config = dict(
    n_layer=9,
    d_model=256,
    router_score='softmax',
    normalize_top_k=True,
    balance_bias=False,
    n_groups=4,
    init_std_router=0.0283,
    tie_embeddings=True,
    lr=0.00412,
    beta2=0.95,
    batch_tokens=[32768, 65536, 98304],
    steps=7801,
)
Below are experts of layer 4 (counted from 0) of a mixture-of-experts language model. Rows are named router (the router's row for the expert), gate (a neuron's input weights, with its number), up (a neuron's input weights, with its number) and show model dimensions 128-255. Each number is 128 + 32 x the weight over its row's rms, rounded and kept within 0 to 255. Numbers have three digits each.
After each expert's rows: "mostly gets" lists some tokens that are sent to it at least half of the time; "comes after" lists some tokens at least twice as common just before its tokens as in all text. This comes from a sample of Wikipedia text that the model never trained on. Tokens count by the router's weight.

# expert 0
router:183099123087140146153091160118119092118144109105153144113170176114131128122145153176096127133136106214170114119099162109199094092110121094142118108127147172108169159175140081126115185168096197179120154134116124128054087111090129071166107109157124089144105111141140145065131135118130125165138122124091104170101078144165132114127161114198152115110133174167141130131135120155074106049120
gate1:131146096156088172147154094121114129179132157145144125149087085157138110137145113104197090086107189111101096138156109119096151164070154109134082110144136112176092126096127149092121194135152133145192149120116080121073134104142206131156088175126157088093175182125132103118210162111072173103074082122118127123104142148118146118147180173165141098147080139072125085140150125163105092131085
up1:149163122110137142107085138116177154101086101113126130130171155045128147080139085095153138144093121098172133115133077113210116150119117113178122141099155065143103157136094098125103103065148157128129162078100131134125122110154080136086140181118167151121177101157112166111149121162165168161075099149133158139191096095127070148121102174085088177102147129210120093163138177154099190100128
gate2:134141136075138091110159163160092139116123165185151143145127103131093114147146111158090135161086146132126129184119165152110163115197106148150156090100142138153170140052183110146065134142128114097110183148169144090121139106089091161118123154029183130137082062149132180154131154147136125075101159137125164166152095063125113054134132126151087075125181178079148036089129124163120130125124
up2:174139208136147142073100129144115119127097175164099145136120143108167161154136119158080107139052154167190180193162155143162147061186124110086205111107142150173144085208145160093098117115161128132062057111119110075107154138142154122134154135141149147114069097125105133058154157110162122113140125145143139147100101101089159158185121175160164132121084164061164111150163134121134167193154
gate3:105109126084133073137121038179159160160159099095072190093123166080165150141167138142111177118151108221057129076143117159129121129182111096073143072073097097107118152126131102105050157151119127116102121173167160149084110156106149158106075151120126152148094123069106162147130090177126113124137077158102158196133179166159126159143091151134088088116116144113144191154148151106117138065124
up3:143130134092166132033140139117119128143150095178146071166103131156103114128111139075141153173149134074161161108149134103090153129056136128136157106189098140096076126173073190194120182100126132122147162125127143169158107172126142112114092121230131102140089082137080162119137131082137179125150165081173176106086116109087120108114070101123153159152088137133213098132146142152149142160139
mostly gets: " the", "-", " ", " The", "The", "–"
comes after: " |", "|", " of", "\n", " in", " |\n"

# expert 7
router:083082188140125159114071142165145135124106098105147094090105174109118112165107147119116068129127080121119172039150153112094089154168062098095047160124106116131150082140125136141120090154127131168072144149164105178156204123107151081143135134106152138113161174123105132114197162136119127067149167164105172131143131054101131142100169132122131100103132115093127089027112083142089136078146
gate0:040072183113105128180160099101148121168127106129128197131085111099105143113175117130174184073122177155166110125130090087176107118160117149141207085163119192155176101122160140128124160113126174125109120123113144103151140123145168125140125117155139053154067133125084117053118201170175096147104131152139200142084164152081178145125066146144158149147108104137159125097128083171099146096085
up0:088163176091125099170156097122171185114127167135149144120142142132127176120129161129086118135105141128114185080118131004145148112096099052115151126111130072168121113117122147102087100111147083131075083117128107130148223150157149082175194096066124088125150164081162140160134080155103056095127090096128155072181176110101155155102143131157076147090123161097133190164073119070179094089126
gate1:114134180159167118140041138135111161141143105070126159158140114088162120097171060126126126122125171163113143115125135189102109136105092133103107116120125049150107142169153105124115134127123158121100069143132148156152155173163156163150147142156143131079111099162147174157095171085095132137177195167144145154096166178088122142124142161107179092153069129156106111125091111198089092181175
up1:084095072137106138082096123121175140116067119097125128101178117132067096094169120135166131120132126067119139130107149150145161189140180133164130089128139150080169115189134186177166129106089112156144066116118138062137093131135149089092121085155134111168109175127107180130169129146110164106037065116122121110110140137139152086089140135102159092089147087162192131108178118170122136087127
gate2:148053166141125105119111105107165154109109100097086113112128153105169129161139090211181118182113149158126112106095155113082126132085139090119173095159144196128161137138141159101173098121180182112164188114175125156120139073086144084102110132128212159175127114092117069097114127133097070114083096143098121112112105135094077131101147157163106126107097146085135142115088165180173124137124
up2:108168111092122081130175103157112153188124141172142121139153157098187130167165128090077165060120113147053160093134184044150097091129101076141133124158158103150082146123101147124106112135159144142132172111138128098167101111092074097185133159128162196115048135201148120091133178115127121115158105161165126099133173124083164133174157129137149147125111172073061112152076120072083124142083
mostly gets: "%", " I", " years", " area", " km", " people"
comes after: "1", "2", "9", "0", "3", "8"

# expert 22
router:142177097147155090161126122084121146111146051097132158116144071116094061084162125151115154119117107173157135125100152091187070153102109174154155129115153169156129120109137167100164114078097145167090142091136073116130127099136150172116141108157134175111149101084120086046129155131184155078168106175150126143127125185186118167098145151144076100217085150094130101115126147102117132106154
gate0:182114148123116070227135180081128094091140101111127123097145112095152093122141138202123129124131107153079107192127182066130115140118095029119080144159151091118142100119105149111101154102181141221086143093110120144085122164054140146082135131154151128097086111162121113062096200154189135134152115173108137155125132117143079167185133182087174115161125085142142107123123121083133124074138
up0:062146143124090141179125119146152151139131114114081131138161143100090048142093107069107108158126088126126115114138122106122108132091128141157133190149100118171158091111108097146119187117158097138107160112141130092088110162141127161114145185160132122179147093106094113126141133081118062084126148083147154151104173152108166069166134154140099148169147113120126108147104100146126135127151
gate1:184146180080083162120115110098160125150119150094056110159116108060134127183126119159158109114109113155110081097131106124171078129097129113119192107087204136122118170139197132049149147047187103104091132121194079135118159183185161117166124116110128167163095156142177117176069108136180147115141171118150157080131097126122103131129151078133108127091113097103102127144102115185092173108152
up1:120141091098095228138098132158132145109155147114215090198101129068095124121140085163149123119136139155111156167141136161153127151087107156114116135108106081083157136142122129117099159081126091173146111171064196139162136172123119151113127134114139069135126152145122100142150191100108102161096205103121075144145126129122100124148183119086185143206167120153134121113105090094128125118135
gate2:113149137080124143168140147168161091161173170128116108141094197135116128129147078091096124081134144113064113111139105076114141147163157107076102117140100172135173216111154110137166114121110092177052107107133117128167083127110139198140137130155130116179105128096116098122117122110083116063131071126191173142143118090133122137132069101070116137111115117154134131132163109114108131148121
up2:087146136117073135099151175118082140150126146111138134077159121123167088105153140157111165171145128099122116148111137110132150142113141148080084141143075143076091159173092125112106103095168115120132097140126123120098129127046191105116118113116118123123132123158161132136137078198121083095055145088099081117129093122144115102112115090133074190080091157116121149142100106172136152119189
mostly gets: " The", "The", " New", " United", " American", " National"
comes after: " the", " of", " in", " a", " for", " from"

# expert 34
router:153119159094089135152090139169103140112136140159151122080160148114125119077160105155141091125125122107143059133088139170176115156123078118131154156136114120149127170127115180111139139157104225090105134081166179142084115107077130166151096120109165075174161146105123058127112128135090084140140125102148168167124081135143130094143076078076108082148120094135160147041143138161094159174108
gate1:116096149099155118175130113093068131152097195124162124102162124142123128058127143189131095082098060198150113122088143114105149137115105057112134137112085112174109114105170083108102162136108146121124139166160150085066161149126174125052143126097119147067131176158162231099149161137151113155104088110151139143175124104178158165121116138177087120136109092137087119136160154063137153172093
up1:131117105021131139087100129166172143176113085138170152149144162078073104104126142116141191107164105063077073101153114107104108121122164118145131116170093104170139122168128101126116164153130180137193136100108137123084069129139091190096170155130108127155155148133141120154166125140056192223114185118153147098164076093137119093165183149139098180070116081133099034142096121108143144101095
gate2:122122170155120104141094140198194143183074137136182125110140164136110140081154148142174078192104128102117053156111101121133121120117171158049150163138089125183123113112133145109153136114161114214121089115131130064161161156092101116131148096094136124155218093092115070086129145094203094162128066088107122092119142156107087095143146124127094182144182097105099119192098098153101134143091
up2:208117142105135154135122108124131129131077076085117110152152153105090145207132128106144135162173142114142049166143166136118100184149135110120117088160130109108232191116078191141109070130094140128079190114124150152103097105083111131149114124129128134115084128093124114108116128145108154142186097142117162146145184125156154159089172131088160091088149095169125112139167170124094106132143
gate3:129093194157111118130160122111098144117097119096144177127163100173089081144125122123094159063091137089085105169182152137144136156124081142149108151142100172146123115135138181125161137137093153063096159106110093162104118117099160092138134127082184077120169095125088141077142068164091059148103069171104124111042102124151078068146096108057189074160086100135150144060144088155106105149177
up3:126115147124192108111075127135179126123125153102110160168132115080084135134165126122100110116111146105115103192138185171155097190077078107118194108155161105113089166154093121138100143156168128148171133111156135111103123071174187190127185181112143142147088177138145132108116099197116114121134126090107148183145164217158068184101140128096086068132112159180151126121087134134114133165128
mostly gets: " ", " May", " September", " January", " November", " October"
comes after: " |", "|", " in", " on", ";", " In"

# expert 25
router:116105117156163074126112167117139116113137139122116134130115134131181158175137140102122163126141117117124158146166153169163141142093157124157164127119152109166135133109092150166175161088091110127118141140088183152126158150142135111101116114146118122111088128130151173183118127100114131155106212089160130163147145084192177118183074101157147112110132133148077201164116079093127138117066
gate1:127128145143189206124088158179117149109142129120155121077077116130132136165155133121166178090060131093063084072169118136146138126117086145103111133136191168086168130136119129131086116146073149082106132104144134103099171107149117117147174168170180132158110118128102117089096157107109153139084111108117157132141156107120122088192100161113127155155113167095122151121158096107150104084076
up1:183114124084132114125146152127122117124070133164170109170095098129143161125156119089205187102101107086105165134152151043090136114134153136107104078121076128126145161134134161144157134056161189089114134160162174167071084186095138144107075124099160199116109103153164139145082157120182097139086143116137149147123158140098183099163181162093120116127107132130108148173143122169022109085095
gate2:142099099154075095119038138087114125104104104100078103108125078146130175143144125080071144170129086078116142135142150145172126140113118175086108148076129094141134201090165135133116091114101064117114210136078154097100123155149136186164121165190151155167100149174133134172161119113142108074159107133093156094142118223158109084160111154149180159191084118190153199205155115136092142128184
up2:127135164132153118085091123162150133115157156102115131123088114180149091121076097148164150090131150169127147153145076155068160139138141109137146149146141129133148080141117072137147020126136088113155078155133093141161150088110018134162051148087124132159136127063120123125130117128136159116128080125167144091098089132121104148139097150118114136093117071115190091119174154128151101187097
gate3:137176083105164105085082121165132167136133169143132087171086137074148163127123135117112130068106073153050137092087118123098109127158171133135103128162130091131170119101131076156144102153130163096122150145194164177120121134197112149132131105119123126138170139102136135150150153153173148136167134117119068121114125158109142062174143100138136186134128162112148137114053147081071122135131
up3:085164144118102118091094091121094153137156112084197086134118163173090091143138154139133127158116151147090162148071099130161089156110114107169143128106157154133092137112077131143253153149110135153109133071117151161104146079094123099122162103084098156071153108137135151106082106073157126126129104178139141103062098100149188135120116137161180136136231198161097114184166115171178107107145
mostly gets: " John", " George", " William", " David", " Robert", " James"
comes after: " ", "9", "–", " A", " B", " E"

# expert 14
router:163057164143144144145101138119085141109092161166130155186164168126105106140129117116116188076161123146157131145145135117151168105124135146110088154147163150135165056074129146142182111202115092139162113139064129163126080117122121062111185128135132142074156122126113148121144123140120134109078180167140160058119109130080154130089101123119062165107155103108173111163187129142143145091153
gate0:144138152094131135162108166125111156147097149163134083126129181176066106131108138153122168115177079143091096080129184098128192138076127154111111112069094109106148087096122134101132105133159158104165107116104170104102168171167128083146080124092101121110155087139168097150161136144140149119127129088173131120124170134117125132087171162060157121133097116155180095116149129207108087121145
up0:124125118149123141136161155089140138143142140167135105112141069121136091180137144094067087149076119129155091130086121155110101081144148134153170064142113149133161136179149102155148145100163168161074118160103103105158176139132109098098182146119080095073098150173129107194073169129170115081130097152125148142101092150084166134146132183090185137177155128126120102125119149212126169116211
gate1:161136168104155111117119142103174097099125115136112122085152131142073132164130086147115124153169174087121154105136178109152076092118087159175132127161153120145130118131100052111116126191118082167151155124169119131149156070144186126129147210113086165121146054128124102137160129138155127140130121104192161116111110185100111064176100085156194111153155179138149159122102167125119131122104
up1:156116097116114178114049106129115130166163122126124126145131115185163177123143090093129084111140121118130150109056141137120189130128133103206125128126106119109148100097158167112080114195140087097149073196140122096172152104128148124158131142122167128149089144187116209149159218139075142131118137146134149143144126162183100126167127112089142181140121110134148131159094124072098132124145
gate2:172107104130153142122121111086103152111118112061136053168136096114111125102098105172123096104151128104153108099154093077112137118080069129123088121100139120024168078070081050112118194109144075148180138115112159157183112154172186127064151132119132126108130197134132189164120118179089171143102149200178095136141140153124139135140101126130099105094132131061127162159146087055139128164103
up2:143142160130089174082146069091119139119121129079184067092110109087115144144156147131131129106106110115152114163184103111139137129146161102151152107146180091128119199147107190111088072120142172154118147126161129132121164109071104148090081121138227056174130109139147146107109141129145158090069092077133082101100137080109176111113202095104166161119112133165170158166139079064111135177162
mostly gets: " University", ".S", " School", " American", " College", " USA"
comes after: " ", "1", "–", " (", " U", "/"

# expert 32
router:081150107121109095134096135131134063120140099110134145105111126128114157134116126160159102126126132163159124140145110139079100110185089103095087113112110153159113138150117151161120062114094117126127126109096127153099116073117164082123060125097084127177107188156099097082095135144085116120133115130071121147141135127176099193143161073112065151096145113124149114085151164182191097091112
gate0:047197138123140162166153092127105125141088135134145091133123051066146142105104143163234114090121176167125144106116122145100164183146120087174162108117081138157138056191086174039141098105076156121123155144129150148122164132106126155183134107165173119170140131192165134106079146090097127160129099136101163143053115152158072108198113081129085091099133126103170087174148122104140094151125
up0:099201126109148103100052129144075084134076161174109096161117120102070169123111136174121131093191169124157128121126162098127162141111163122162170103160152155128076149075125093138080088102085144111169117114178132065172109139110171096162145141155096144167084116110125094088193189118085109117125120129127066129118142088142094114106112127170085154157171119114171134151101046163137085163145
gate1:131061132117144097101072161098072126126140148094089215130098132084133166121111079182174157088151191149113156152169110109204092148152174107124134089118139162135129170117098123090140135180100088139150119119107095139114081124143133152170115135133111120101094168137108131135106087125096146080100093095083123155144129117210149174129094101085129109079139193125105121113139072143151124105115
up1:175113123161167128172147175102218146132138132194111150189124130140122087177096155196102107130142146145122159077107144160177167120106153121107143149138113124147166142162131108081121139134162145101086162097169139166130138108205088164104044094109117116090134194110126092038138120124079126091134068155130071097108083141058104186166148176205095105121125106121104147099145191136101095129110
gate2:101106165209147089073104153138111065111149129120098158123125167172133199099170111108094145144129140069140149170174165099161108161122086137125060127102134174167135150123080152139117129148057141137125135158090118108090087196147129089158188135093192153101105050108085131122173091121077152172129086125117098116153155111123065165127120134161061118108144066150109126165126155100134100132090
up2:144065119069127120162110112116133070132141124139118150155110099068104207115140069154158123125108122141129150111095150125101108163151100166099162181141129123142122118115137155141093128125168150168092107091115111138142105149139096157142167122147082128131120153099078127121171110107205119135149104108189166137128136123175153190154126146123109126098185177097092125165129152155032217105160
mostly gets: " (", "%", " km", "″N", " mi", "°N"
comes after: "0", "2", "1", "9", "8", "3"

# expert 27
router:150169126112127102148143139099161157147193048099150105138130096143128073103186082165155105110129125194121130191115090138114103118154146153131077031135104159107078119158103107142137138171128180132174160141156104141134073106158148096111130083119131109114171167117143090088148117134175199129195121167138117115093104106168110157114125179165090101128146152120172135084157129133126081121094
gate0:110147153144189083077118059109102150138169157118184136138115060095145164137134127155127143072200088079086162111069136146119068116125125156158108117110209089109091118147152098194081126130111082093072174156111119122130181049180099117139130132064124121139113141107161080123121093098082159144152109153117158155080189131137219086111111122210119104099132152149132108143141088166188134153109
up0:111113119132098138136063128120179181075152167141068164172133122162171142103166115102148190130182161062217125114151043140146067145162099089123091176147133113141203167142124087182137137208105116144188136167142132153154080081135134139116112170088159151179150159123164157166133144132160124100134127075136130208102134117139112147138070069130111079115123105090133064131113105144153129087152
gate1:126155180115129103111131143125158091104109096152111071096139144077132171123128095115180168112119121127095164080108123127162102118162149120148053096090110103072128082106151159135114060120113139098053150127162143138145142174199097132144196068149097163052146179148147148139091147076120168163106094155096147133124153124105087165201152150111109086122116138081125117116150063119142112080141
up1:117115144115121129149184182192158121086160111129105184139059117058089087133177139133128155086101110117095158147087145153080161104137144110108075063161111174076127144148141101159146133140161074170122118135154155055089153151119119117196131128100186142126134149092100114108092087106186102143148145156127135158088137142095095089115086105151139132170097127166138151148111100091120047094104
gate2:127090138162140136161160138120176151153064125128146182123119098127156135110111048072135131154089154123136103167113089155203175123162123176136124140145136198152107117154170154108117131106125148164218118085099133158187139107134096082136090078145115129110120119167128146112075156119154157049145188118111125120124128109152093125152141153181128145081133173107121172096167156122147074148111
up2:120171101185098114130155138168122078103108159140153077156122104135185085111069146149109057150160154135165096164150167178164119163118141101150097146100140122124054138151067098127224164140082098149110173169161167141114167128105110080121122109133186132138133146152122103155113101122127077151164154082133137122132132123135124138173102125091095126041109122153150171157210120147129072158143
mostly gets: "==", ".\n\n", "===", "The", " =\n\n", "="
comes after: "-", ".\n\n", " |\n", "\n", "\n\n", " |\n\n"

# expert 39
router:164095122081121144101155156141133098098157157164101143123140178123097167115140134083114144098092096116165120151176110116078124079140064106120142139086137169156119079104156134087115122141096132132082156084112143158133214127120120129182094122043094168086150129104131113165103115162086229093139091144141123094163102081118145077090149113184149087124166077054159137118167175138116133143151
gate0:119167117129144159105139132100110104138142168114124103113115110150071160140083129090156223142126152098114120116143162164106105109178100158153138144094136124113136131130141131150052118148102102174150129120154110211169188121132079176174123059131181150203167126083117151104136117154168110144137063138154108068143084158075134112133106085178199111122061152083168152119123118071149121132140
up0:134119157152142137117134114062110106089136069187101142156144123105132122101147119053095114152156190073120177106075162156121108154126102122105107089130152170138097108121139142143104154106130145102160103197114125109104129079073114103081097103127163076183096205133178068150210096113170143134107125119165107070114137155169112151114158124160114150120130115111151153137140136149147112121173
gate1:162145172108139136097135082040109133147164137163126145193128106068104123144178161128106092129130124149128067130131073118108156113133142114086147127130121133162131094118107087116168094121144101129156187116157149126156168173103112083203099148103127145180064138110173170088150128154098170108120117159081097181119081136143113122064114087093148113127152093068142091165117183159130118159114
up1:118089074129081170153127129070114171155147159195082174150085127086153146110121148052149146140109153173105126191112121147129132185095105114130170132120145123172154155176134103100134080098174079183131126084171130117147128067114127086108061122121088132127097142173113147155203126135118171088156176138147134221113132085127105163110158114127161117143114144085104159150071138187150139096114
gate2:086126165108072166174107128156115119086117103110139071137181148156107130111112163130119146131071100141156138102102121101108132071099184130137157137160161152141129156141158076158152123177126128149107119173147084102095104140138145086095095173109108121129069085104153083212170099150119105123119117114090163114163165099126170106187145091118080072168111091095118159136132107097106111096102
up2:100116130187064081164106093168146144116132106142113074057072166140133177083044140130122138115064164095147188131051101117163167147098129102122169142150138148122132129086119135100077155140136145129107167087133120176118137134142085149134107125094150124081146132072131143136132184100128145059114083151089128150136131075179192117112146097191117136144172135131118158163113101179129163133167
mostly gets: " film", " game", " album", " series", "age", " life"
comes after: " ", " the", "–", " The", "'s", "The"

# expert 17
router:103149076146110142107092125115115091123109153138118135170068168087161161096114159110097118171112139134086115176102101182162136145147115111123202128113076052191111181112095141085127117158146088118158095148113155174131133167144128100150145097102149113134116151161149173186081044135073097121105144091152159075165121111104105120199153139124160112078097158202124153186132088050148134096113
gate0:130132108059140147171137219118079057111065139148072101142156177141131182096193127052074140126144107131134143078127073140150147123084110133080109105133109164134117113115131097126106114131194143113096077109139105156098131179116156146102102085093120233102175139169117100093185103109122123102130096097159174059086109130151121137048108109143084100161119179144096109095142095141115150140150
up0:146085122123108163140107125106157126181101124122140131143100199159153141134163127168146082114093136130143109092145070141192143129112134156170127103099132123126102113109134126140159062159185150155054113133133187154133161098198081174137150158092114198185133151107114119166122133194171099143148136099146119098091143117160135143140101115175178159119156158136083085072103066125145137175121
gate1:122146128065108113132156119071092108137120146186071136119130138116111109141125137110179121079088133125112125137152140147112138118180056166200080128147129070131087094068142172165084171154159144096101034146115157149136144206116119120096077100118117092084189163130119146148146190124187123106127141090101137098120133121103087116141104116125086164097118138124155180209119154137147116148121
up1:143103095110124112144117095109099104095109119099169136152122123102121152154174130114130159118191181160156156134138195098215096160074130143114102151177055128118114145102086146139083168065137097149101135196081110110114090060123163082129112146128098174084133148106132127171132112178118133083132147054100114120149091167058116160127102135127113111175153092154164134217121168128136106089132
gate2:156164080116110118116155160203130159164080156126087157090101135102126073138113115109091127144139142151127110124110188143090077117204080107163123089084063159163095166134098113097152118151166124151172085140164151171132081133131146127165143135137195131141170113144120146131145138109159119156140171093154146156160050112147099114154172117096153112103113093119153170132109133127112108085092
up2:135094200103100153134149158092157034111197124167083102119115133190097128178141100150128119085114072149159153144213124097173085167085120095162152137125145113083155094144139110112208136082087095093117153135130075120126169095128166082135126135142157114131124104105125114120103051094167086132123124129080035124130165157113123170119144169073109123138148135118146142100079204151135180150156
mostly gets: " Bar", " Ne", "ü", "ru", " o", " Sk"
comes after: " ", "1", "2", "–", " K", " P"

# expert 13
router:144140091141124094124136140159135108125159138142083103127112194147143146132070194127108169124127187137127082156097172125130132098100085128149157152170145120186103147129107116077051128143179104148146130163147115182167165170139159150139101151126176201106145113148152139169099126131113113128099085088158114118127186189110162124061146085135183073073103067189106169175172103102108131129219
gate0:118131074107157112174138170091170125068074163052071158120094108179130148134062122181171129108146121144149099164077100071117140139100116104125137130143120082108075113130108119128072176146163160086136163158114133080156134167223200168097154160139142188158118079080149082137150148184094123102065129111152165123102134146127094169136162109105132044102135078166167112137162099137137118100186
up0:154135166100136133107115137152052122091119169122088109131141136081130114125133159157130121108131127160140151143121124098124114162097203164142151174139098165132147122172157095154136132121133152173075149095044122142114109057184128195162103099150122096163116126163123064112165135089179147098107158089120087144125134189177131073164078095166101167085135143124048110080179121094154114124083
gate1:098126186078116130099142105169168135125101102117148100125144160147161144149071147155206140168129184158091123130194145147140148101164151155123115086167128156106123112168171110141109192150144166110093125123121125109127142135169182093141087124141173167117093131204162145148107142129117078163158116041077134139119137085159049094116145143164109071186100068093157150125181129080094144099144
up1:098116197149130150128140174089086161162165131142135154094048106151145162126130130148211138141125237152109076143131112119194163112140085116148066113166173179109156148136162112132144153109140120104073148171140130162111161144147175141126095122153147185118179189138116122115134081062143142144102128118107145167119092105130098126154161111143109121131127093082162122085159085131106068158110
gate2:181075147179080108124081151132155158167120099141041086108142142134152122110075220095098152115148139128131096129146133119174147131141157095072163071131112154133097157140139150225111151125147171206099166173095119144079068173169130099113095078092139157112170079166205131098132180059109146148152121137198017146159118137076132107148149122143135089142147200057082125136185121178097147110153
up2:159128088054149083120122136146103156172144096154104114093129140119107159112162162096132146156161213131111121131127061120044161133159179116112057165126126157110061104074146119086111122125150127175164164127088129127173160162126089145088127106119115139128107098177134133133180082133138113061154100044162183065118149123215125118111120153173095109136097120052096140114137122103096129134178
mostly gets: " non", " Bar", " ex", " Black", " par", " sent"
comes after: " ", "2", "1", " (", "–", "°"

# expert 12
router:120142146086098105179115127179088143079041158121171127124151086163120101147140163100112111146103134138091160082096104115131110168133163126173072119135072109057144127089136168134184142156155087104175123131101095145160161110126163169138159180148126088131152129154159139121202136140157065138103177130126130185136169096103110163135144080106131140161104162111052164197152078147111141161101
gate0:132083133098131094118124141159138107102147174109148071115090159127098106110121143173137157202085136159084132082120185063142092112093177127132088129061178152052148130128125185161143136149071120074144158145131113088143119142124148117142152096095147094141202095157175155180137100143140138143167113211134112101113124140145119148123095131087136127154160119125094109194134102118134140147130
up0:088079108125119126177137180108133110163127201062144153125075113039116123110129095133056177146200147174161092149064148141158159196152130064159191116132150175127082099149142175103182086086120117122153118096106174126116151112125137156113151119138110075140133138135090151145144118209194132102085139150121088104109154105141113114109108101098137087102126148105103102174155084104139154137117
gate1:168070158105079110156107137146127128169090136112135172152164114134144140097144085122199158144131140095084128105119108119151125125126151170099082092133088136124129119071161142136151094060191117130101042144094101102114094161194158103125129144141143112073170105100185107140145077109088131116165122180155087096165117118133218115136127068146073140105165083154130138139184087144166124184170
up1:100142134155146187091177120159170080153132097100154171115105108145146150139097113127055173139154074146145156088094147093169143145191136151156113166152200121108094154174114136107113128120123145106082118133146131136138175123095133137151167136108141174117119158113124106113078184146099093171123051130151177139157112157163115105108136145103153132126124136146139134179117152118120174161181
gate2:113129145104054083111093162174169139097149147135119104125099104129110096124150156067083193151103131133081109086118151160110153112156180141136153120089103136096174143127097063106157132128139144148105117127139133145141074102091162165138116110115109107124105123144118122132140137133116135091121186096073141174121183139120141096146134076182093156146149081130149151170086129096129132166130
up2:066139071089163184082086154125102120110181108094135140140137149124166132135126063100111137121086177119161138134165107134152156117099168149213139122081137158055142110131050090107086158063136163137152173098128138167144134097104090127114104114081105126122152124076133172067135092152091122163101128125145170136150087173135167157147133150117055127130124153157151090096159184089182119137138
mostly gets: " he", " was", " is", " not", " also", " L"
comes after: " ", " (", " \"", " is", " it", " It"